Weights of a small mixture-of-experts language model, trained from scratch on English Wikipedia.
Size: 9 layers, width 160, vocabulary 8192, 6.24M parameters.
Experts: 32 SwiGLU neurons an expert, a sigmoid router.
Training: a variant of Muon for the experts, 519M tokens, 7920 steps.
Below are experts of layer 5 (counted from 0) of a mixture-of-experts language model. Rows are named gate (a neuron's input weights, with its number), up (a neuron's input weights, with its number), down (a neuron's output weights, with its number) and show model dimensions 0-79. Each number is 500 + 25 x the weight over its row's rms, rounded and kept within 0 to 999. Numbers have three digits each.
Before each expert's rows: "gets" lists some tokens that make up at least twice as much of what it gets as of all text; "mostly gets" lists some tokens that are sent to it at least half of the time. This comes from a sample of Wikipedia text that the model never trained on. Tokens count by the router's weight.

# expert 20
gets: " in", "l", "t", "r", "n", " of"
mostly gets: " North", " South", " within", " north", " West", " south"
gate0:510496488534512551523509478521494520498449528502461507439522469492457509548473482480465493486496502444502502460455447514499545489509552475515480515511511463509514532511480508475494496535524516456536501449475474505517494492490480489531478496
up0:515479467499482559481482501485522503487504481523524474473506547521497538497553525469515509490442503477464519477485545504461500478491459493570535484470528493508537542456521486501512536502466471489508525486522539505476499508539490521511494463
down0:527525476464546530540492552495477502466480544511498510548478482505528480476481472469505561500542463497494504461541511439438542515484524507516515490508479488463483456497521545484456462504516483501491483467503502468504488492532525501473497507
gate1:506525499524531469493486482518532497465498503556533491502478509523500496537479523440493529489470524471454500528518469492475497544507488453483526549490486505494515513495527504531466498483489526528520517539494499541480514475524499492504505455
up1:495489533498513480470482474486502512529486446459439480474471504557467479552492502530497491535463453517525501498500515512524503540504501527496468531524507498479464502523512511512519549471525515485462497498519486463498461532504517503491500496
down1:514474518492507528508512487486506483535531503483514487534488489488481550506486492457499523504459457529524515460454473524497524515503540509518467530488495454515510510488483470494514496501513513505507540486489504500431496492495487496476509479
gate2:493538504515493493496546496537465494534503451489481490500518497521503514488493452467489533509517491505506514460517528497525501507506502461509496537509497482485501489519488572516476469541465492456545548500494552508491489515503483516525524473
up2:541511516491443537516476518510485495506466544515472523525488520515490514510496505509477527531480453528496509475481477503477485488508487528491541505485533527482451497503442488477462553515481476496520533519520519531496471469531488500490480466
down2:464462506473495487506492496478519483547481499547462534520503485544531502517519494496499533507472497527517499494450543463478406494452550496547493461491559495493527466492514501516466490534476481505488515497511512503472474503475495487491480534
gate3:518503499494455476477483498533483498519540546535477501485496515538525522522499540488533523503469511490500521528537495496476503481546537520481528474463489451489516542500527457499522486464486469489473502494497547415449505549509493531497528513
up3:479537513478473526504528504535536515502512555515451527525483545557471490496495534506469549495480517523464484514501464528452513543507532556522546519461523505473497513474523478484483482509543483515498509505500523495519485480515453478491500517
down3:496441461528480481507536487424546492491483468505493452475483451469462499457499477502511488531520491524490497515487533509517481511485497522498474501513497550426475505502507514499467538487478444484497488558516507515477516480515492472578478490
gate4:536432484561513523497475499469467524506517503520479501507497456516557458522489499494506514501471470533491496454527486505527501495484575462468512492505461495498467506492544526523486562474493472486509483474528538497530488485477535461548554481
up4:513459496474472510477490508494509468485505523467485511537482513538505497501506544455480518521516483515533474518498502511467500500537534506460529507486523533434484461486498499499482489522510540507546478486489515498487513475439442530544527495
down4:493534507526532511519533478524487532533539527489511525500518487484484511508475494496541508460481485529518485500455553509499469542491452545536478455493482490466507557481479460519511497470499509497475481481483452525505543504477545457500500451
gate5:520559472517494491511534519515496503511482434527495529520532528483494516536542467514518475522523480513492465456477542521490506465488489482517499508434541492478525544482475493515520492496456454512483504471491524525537468464523504463552516502
up5:489475477480503528526466464478509480490527525446507444507473518496481481524477554502484510542483495519480518517537465462499495506485530541513491459463504478494465477520496537491491517478520508466482508452496535492515512513475476514474519469
down5:516497522532490460552496482499513490468520527481526496481512499525506483475466520542458549518479489485511530539531476447499483495467520480499507476492525494486455442471514491516456502472491530464496529546498537501518527518505527504436518494
gate6:503521521475526520499482468544457475493499468527487500490464476495515472493497495549482487520508510490475470506488495465517485512507497519506518499502463493513512490523508493485490470471490525522537548513455501488493513472523500474507512511
up6:520516457507517533524486487517449447567454506519503495503497477524450460562491468459531531482451510502515486468545507509548526496517496526523530505469504540462505505511524478504468505493468515509550513512488487464503520482462501537511489494
down6:463537498534540520522524521511461476474480544483477488531487499501516472471439504510531479518470474504522450480499515471485521495473491447471499501518556523496506494530490490530503487482490483486474501485517506489533473489521452480525537515
gate7:496485515507543505485543497495492522470496478501515504513467523483524478523525534459516537532534482459531529492481488467489532558442474479455504503510477504470478471445557520518482457510485475541463483511550490490482501508525504492505526500
up7:465496493544513515497524454538523567521495502468482521478529433535501503510496532506462498524417510521503478543538518525469487494499527521515500493509499449479502501510476468501507466483521491474485508519436506464488528527470492505508528483
down7:528527479514515463518506497490478497458507509518513497451479483505517522529532466494529535487509471469539523472488509484507481508520504477502527497547480466462535552466469478489438494497544522485446501509498511512509534534552483488512484489

# expert 27
gets: " of", " |", " in", "|", ":", " for"
mostly gets: " by", " for", " from", " at", " in", " during"
gate0:511497460515495490458487493555477495514481468500505480506532475491463514545489442496519552488505529457513508507504486504485488493505495462492537514497482527492456490513524509555500522521521529526531522529495497511513458456521554510507491538
up0:473510507483507519515502527522453492500484503573472529470460522490536453490514503499472528551506502512504464535497518511526450520496533459487477501485489534523485491477514486553555541528485496515524516511469500535468506506509527488468469463
down0:490508500452459538498496502498484483499513478493493490525475503458499531460495460466479481483512501525459510488497514507469505548512509484516490513533488528517506493506530488469522497495504458497523505541479533489491523509520525487528498511
gate1:517540498458517442516494465453464518494533439520512447531505485540538514539534511507519469563500471475489543563512475543510499510524504531517482508473498524467465508519473526492526484449492535454487489484509495508502503490485529514460490504
up1:497508486492485515479511531511521470487478503564473537484478455490469490491487466494516480475513509512515461509506475467473462512528520526492441482521519529465458503503510467503454497499511470522516540530530539463518478489525472495510513474
down1:491528491506465523515496464490512494473506558461447519455509495513502501503505510490460518503455483432475526521520510501464493495491500485495505520482480553537513494471481474481450492509514501549520501492501509479495505488499491540618516503
gate2:499503499528496486462483553502512435501520548523493453514521503473527466541528493519483465497519510499484499499522486485494512472519460535497510504509486502481506487497527442522498531451523501514529520504506492485487529498489461487510497487
up2:486548547506500468492476498497500485456520517519505527473532518535512496498508513501499519494501509485509504484524472513473500487503535514496543484507491482544463514468515512503467518541495486546498489546537431490497490498545539498482493526
down2:491508512473465503512431459494479509476510501504500496465550459507510492517503491504461497484500513504508524495532496522520520496508507464457516510474474506532496549536483522525523511518493519541513477495524479532501487490548534511510500507
gate3:532480554534553482500470507524477480523491466532521502487497523496501524529462503463502473543494485518507519484480481504482499475475535495492509522510494504466465446535525520476490481558504473487525506512493454473489487534485527498486476484
up3:450515547462492508535548486466529520458531485566467468496511495528516498482535518467521496504462506488497531506482487468487527510488548502526510485535500524518518502452475498523484487496479501483485526503487487529471499470501541482500488496
down3:490518486514471479474480508472442525509542453489474493517491542501517491492505510475502513482511482481517504446479510465521498479480501515487545490511525520488513486490526474513464497558506501557507454499522453507485498485499491517488552508
gate4:534489499496479468503493474511516493515486459463503484551508494500489551458513500525524480553516482518486481508484479479467485475500504553502484464489487500516494497461538479536521476515516554488531526466483500473493482497503454538527536463
up4:491537463483500510498488493466475474468498495528489466492482509499515503502506483477535492476487509494513529513480482526535504512528487501494476498460467494481483494527481496523498477508522517493496499479509486480479485500483439522536497454
down4:486523541487517503486502497514541510511516484495477501446524485508492488501480491509458561469499508523481514487499546505486526503484497435514576506522484472506473496519532500465502529495540522503498477501501473522551514481532535504476466477
gate5:499477514472539502496493509499494505487536507529497513548490516498535464488519504529480500545477498433478469484536515508473491525545479534513460462495504522496516489491480473509568491466506526490469498486452506491493494485488503487497523498
up5:510469502487475499472571489473486519501476472467493513500494473540501520574471499506472499494466515525511544509497523494547490451522536500500512499525498483495483490561472489483496516486454521481469501496471493510487454509504486473512490542
down5:463531501459462482499471463492515516515519497499503471495518523509501452520477479527509505488503535469505509552514501523531513489486511474535501471498485488479475527532483527501547507485523529468503479498491495514513448490507507560496477513
gate6:521496493511514501479475443497463475509481536523480499479501564519472484511495520472486521458488452504525510509515459504496496503530510526448496534557529532500475474496545458448516495510454455525496489531526500485522505472490474504507498484
up6:507509539497453484489524489493509470454513471535478489482512481481472488525475497473508502503515502505518500495509467484482487485493527486478518492493530518506478472521549537495475467509517438524502503539539500543500493527531479477458524503
down6:485519533454536487510475467497448472509471492533521501473485528528487478477518450506506485515514449496518498525515475509494475491506504501507503494531505490480510510554494488520529500532479510500528486485500502489491512517501481505452483482
gate7:456493535560506485518524470490530518480473520452484505461487515514502486508517495541461526528471521461482550488486497504561491513524497516463503492514474472499492523487473500457494483498467500520442493520485498482476521464496478528514513486
up7:515520470540531461508530494505473500478479435501450488553481487499519484451502508491517515495503496574497482508488495506485454492490506482510486530506482491498533514497511491468523508527511441523478497497504525450520473515490497473483499479
down7:522526514542488522521522505499509508526494479485488452516485531529516500474479496533539528484507481499505535492532484534458470497453476444508476515525536475537485502504518516475502476501462460517524539483499516451539470501498503493489467471

# expert 19
gets: " |", "|", ";", " by", ":", " /"
mostly gets: " |", "|", ";", " won", " Team", " Best"
gate0:494495550502453507507479507489523436491500503483518498502499530486537481458530451487522482493514538527470478485521494496499503510515522522508510509498444480536528486505506498464508501464482474496472477504526518469511518519450520490501489524
up0:506484521488477526506517511536497495510483492465509510539503533450533535481538464477537495493536531496513467482510486495514510531475485492484492538480499520496526485536488533547459476493516487478480512489469474466503477487499476508530507488
down0:537488501478463505489483509487484490541479498475488481544499502475475517483506483500546463478509543548479479530533456469496496510529526502494478456481469529490524487492498512505513496493499537491479502503517527510465483494518510478456527506
gate1:504529518480545490475544518459491512483528490458525504503504428498513539473500502485479471476499468510512507510486481485506464508537511488505516521507509495518492508476508510466487535505500483519484499506497494458524522467530469503533489499
up1:530494490470485483512511481480488522495532489460495468515521483556516491513526501506479481500506538475495478498462472511552494513526512463522489484511470540512516465506543482483518499462516539524468517489516491468486488445494505502537515510
down1:460509493485470513482443524524518496532527477484508536513476492529542518475504483494488504486479544533518487505526524487470480553527467486499467502488549484461520462505464537502536487515493551498509555495497487505542537489497492491529505556
gate2:509524512547525486477482543530504541444519503497499472478510504532523486486498509499469522528512525483497501499500538492492536468534536469517497518506485478542505480514485504449453527492450496536466428525477521524550527538511505522477499460
up2:516504504514495490518531495535466486483459482495524542460500528530516471476552453500511486552496493493516490461497480507518487459527500515523518484529524517509500493509528500509503485453508502488500474481425486480458520496494486449509501547
down2:531441504486486474467501495464465492543482536526534534462478492521479512520472496506466493485483495497521476469471494478540507534474462520487509479468510532506503501505472518518506472496502497493478499498507502474455507545493531521486542527
gate3:540537486492553521494513503501488482519453533517470466511507542442469508486502498504531511489473538483562464535528458481516525491481530508516505495477536507452510540540511502513481487467504511510452480502497526541477487505536507526496520486
up3:515526531518496484538492492502488479531506470465523494516531471522490485506479476527543545512462501477501533488466485490514482493436508504504515490476473532501513501510549491501511512500518529485469489478494491508491480489509480555477568488
down3:517498499480478492459502499503500484530493454509500497513489466496477485457460500473501513458494536504504476460486507507510495475525502534517498469536507485528521501515508494534495506498520464536538505489460481518498482481459458481447499482
gate4:560454534480491506480517464485557481523522485460493482497522471473503498516518504458493497512553455494505486514487530484515477490496499491483491446520514472499494480507491486517478470501494475516510569489452454508521499505501545496492471529
up4:417513463497527553509476546522506512525521470558460506531507525480494522515495513515509473445472500537481537489515499491507473508509485478461487499500478487476521529529484481494503523511475483492497465491493537495534489473486524513521510507
down4:477563449521477490489535536459506477543489519512476502505482488526505505476513523522475513511467442465486500481489476501503477516486532527543556495506451505538517539468503509505483482486530503489468537490495520476452502495504508481565488503
gate5:478470477503545506488480525531468491512516532487506518496473492483548499513510471502486523508494509470495474470479554506494498502542475473510485510533487542531447496512467491522505506507507477507491492502456515500492508489533515558565543446
up5:491521531483545496487511512507478523551476480506510536487481484470479595495449535520485507457479495507533502487503553463501520501470503514485483513486502458477507501504517494485515531527522517497527466465451455541459528525494517481522498465
down5:487528442455488472525468506467473489523485514465502495531489497500522507510484491508526503490469492495544521453450518539498530486523496528486489480504495489512492495538515479488489519517496477507515530461469509497506523525540500478480490504
gate6:498530470514442489450490461510499508465544484518521513474514454471543484491514538545505486485476504507490546507513511476527518528488505505473519505550520480488475508462506525481496462443525518470487536472519507479554496497488570524493513490
up6:450514466489486513494538510507493507491523508494518523515517527499514470487517500497476454508495493509507480512506531507572494526482498431486473504505501505513525476492518442508485502501529471500485527508516493488499528468490488520504519481
down6:507450509545519478542483467521498473458487464489444523503515468535507556500506473506492496495475503496490478502487489485513532483545498501501521490469504495524436507493494503529493496522478474451504484477484504492538475471475540540558514483
gate7:510470507518480562474515521528501497499522512541486561525499475519498447472516490498493510492509470510509484520519462446515527550479468481517499485509550483493467483494535483486487490456493478549479523493509523507507452479474510500514538481
up7:515559530510517492510482479532468477487456487524551493485518496466511505504515468503476528498532533537477447454496485455481487468509490483508547510522515468479528509500495501482507494524518476463510493496502482504506552517492485443493488488
down7:520531495503485523525480499481482454482516490502488500466458511473536507534474503466482477516459490532542514564480464517516473470493499505545535495478521515508463467524484479524458532466469538500493500543549506501505474492497472493565503535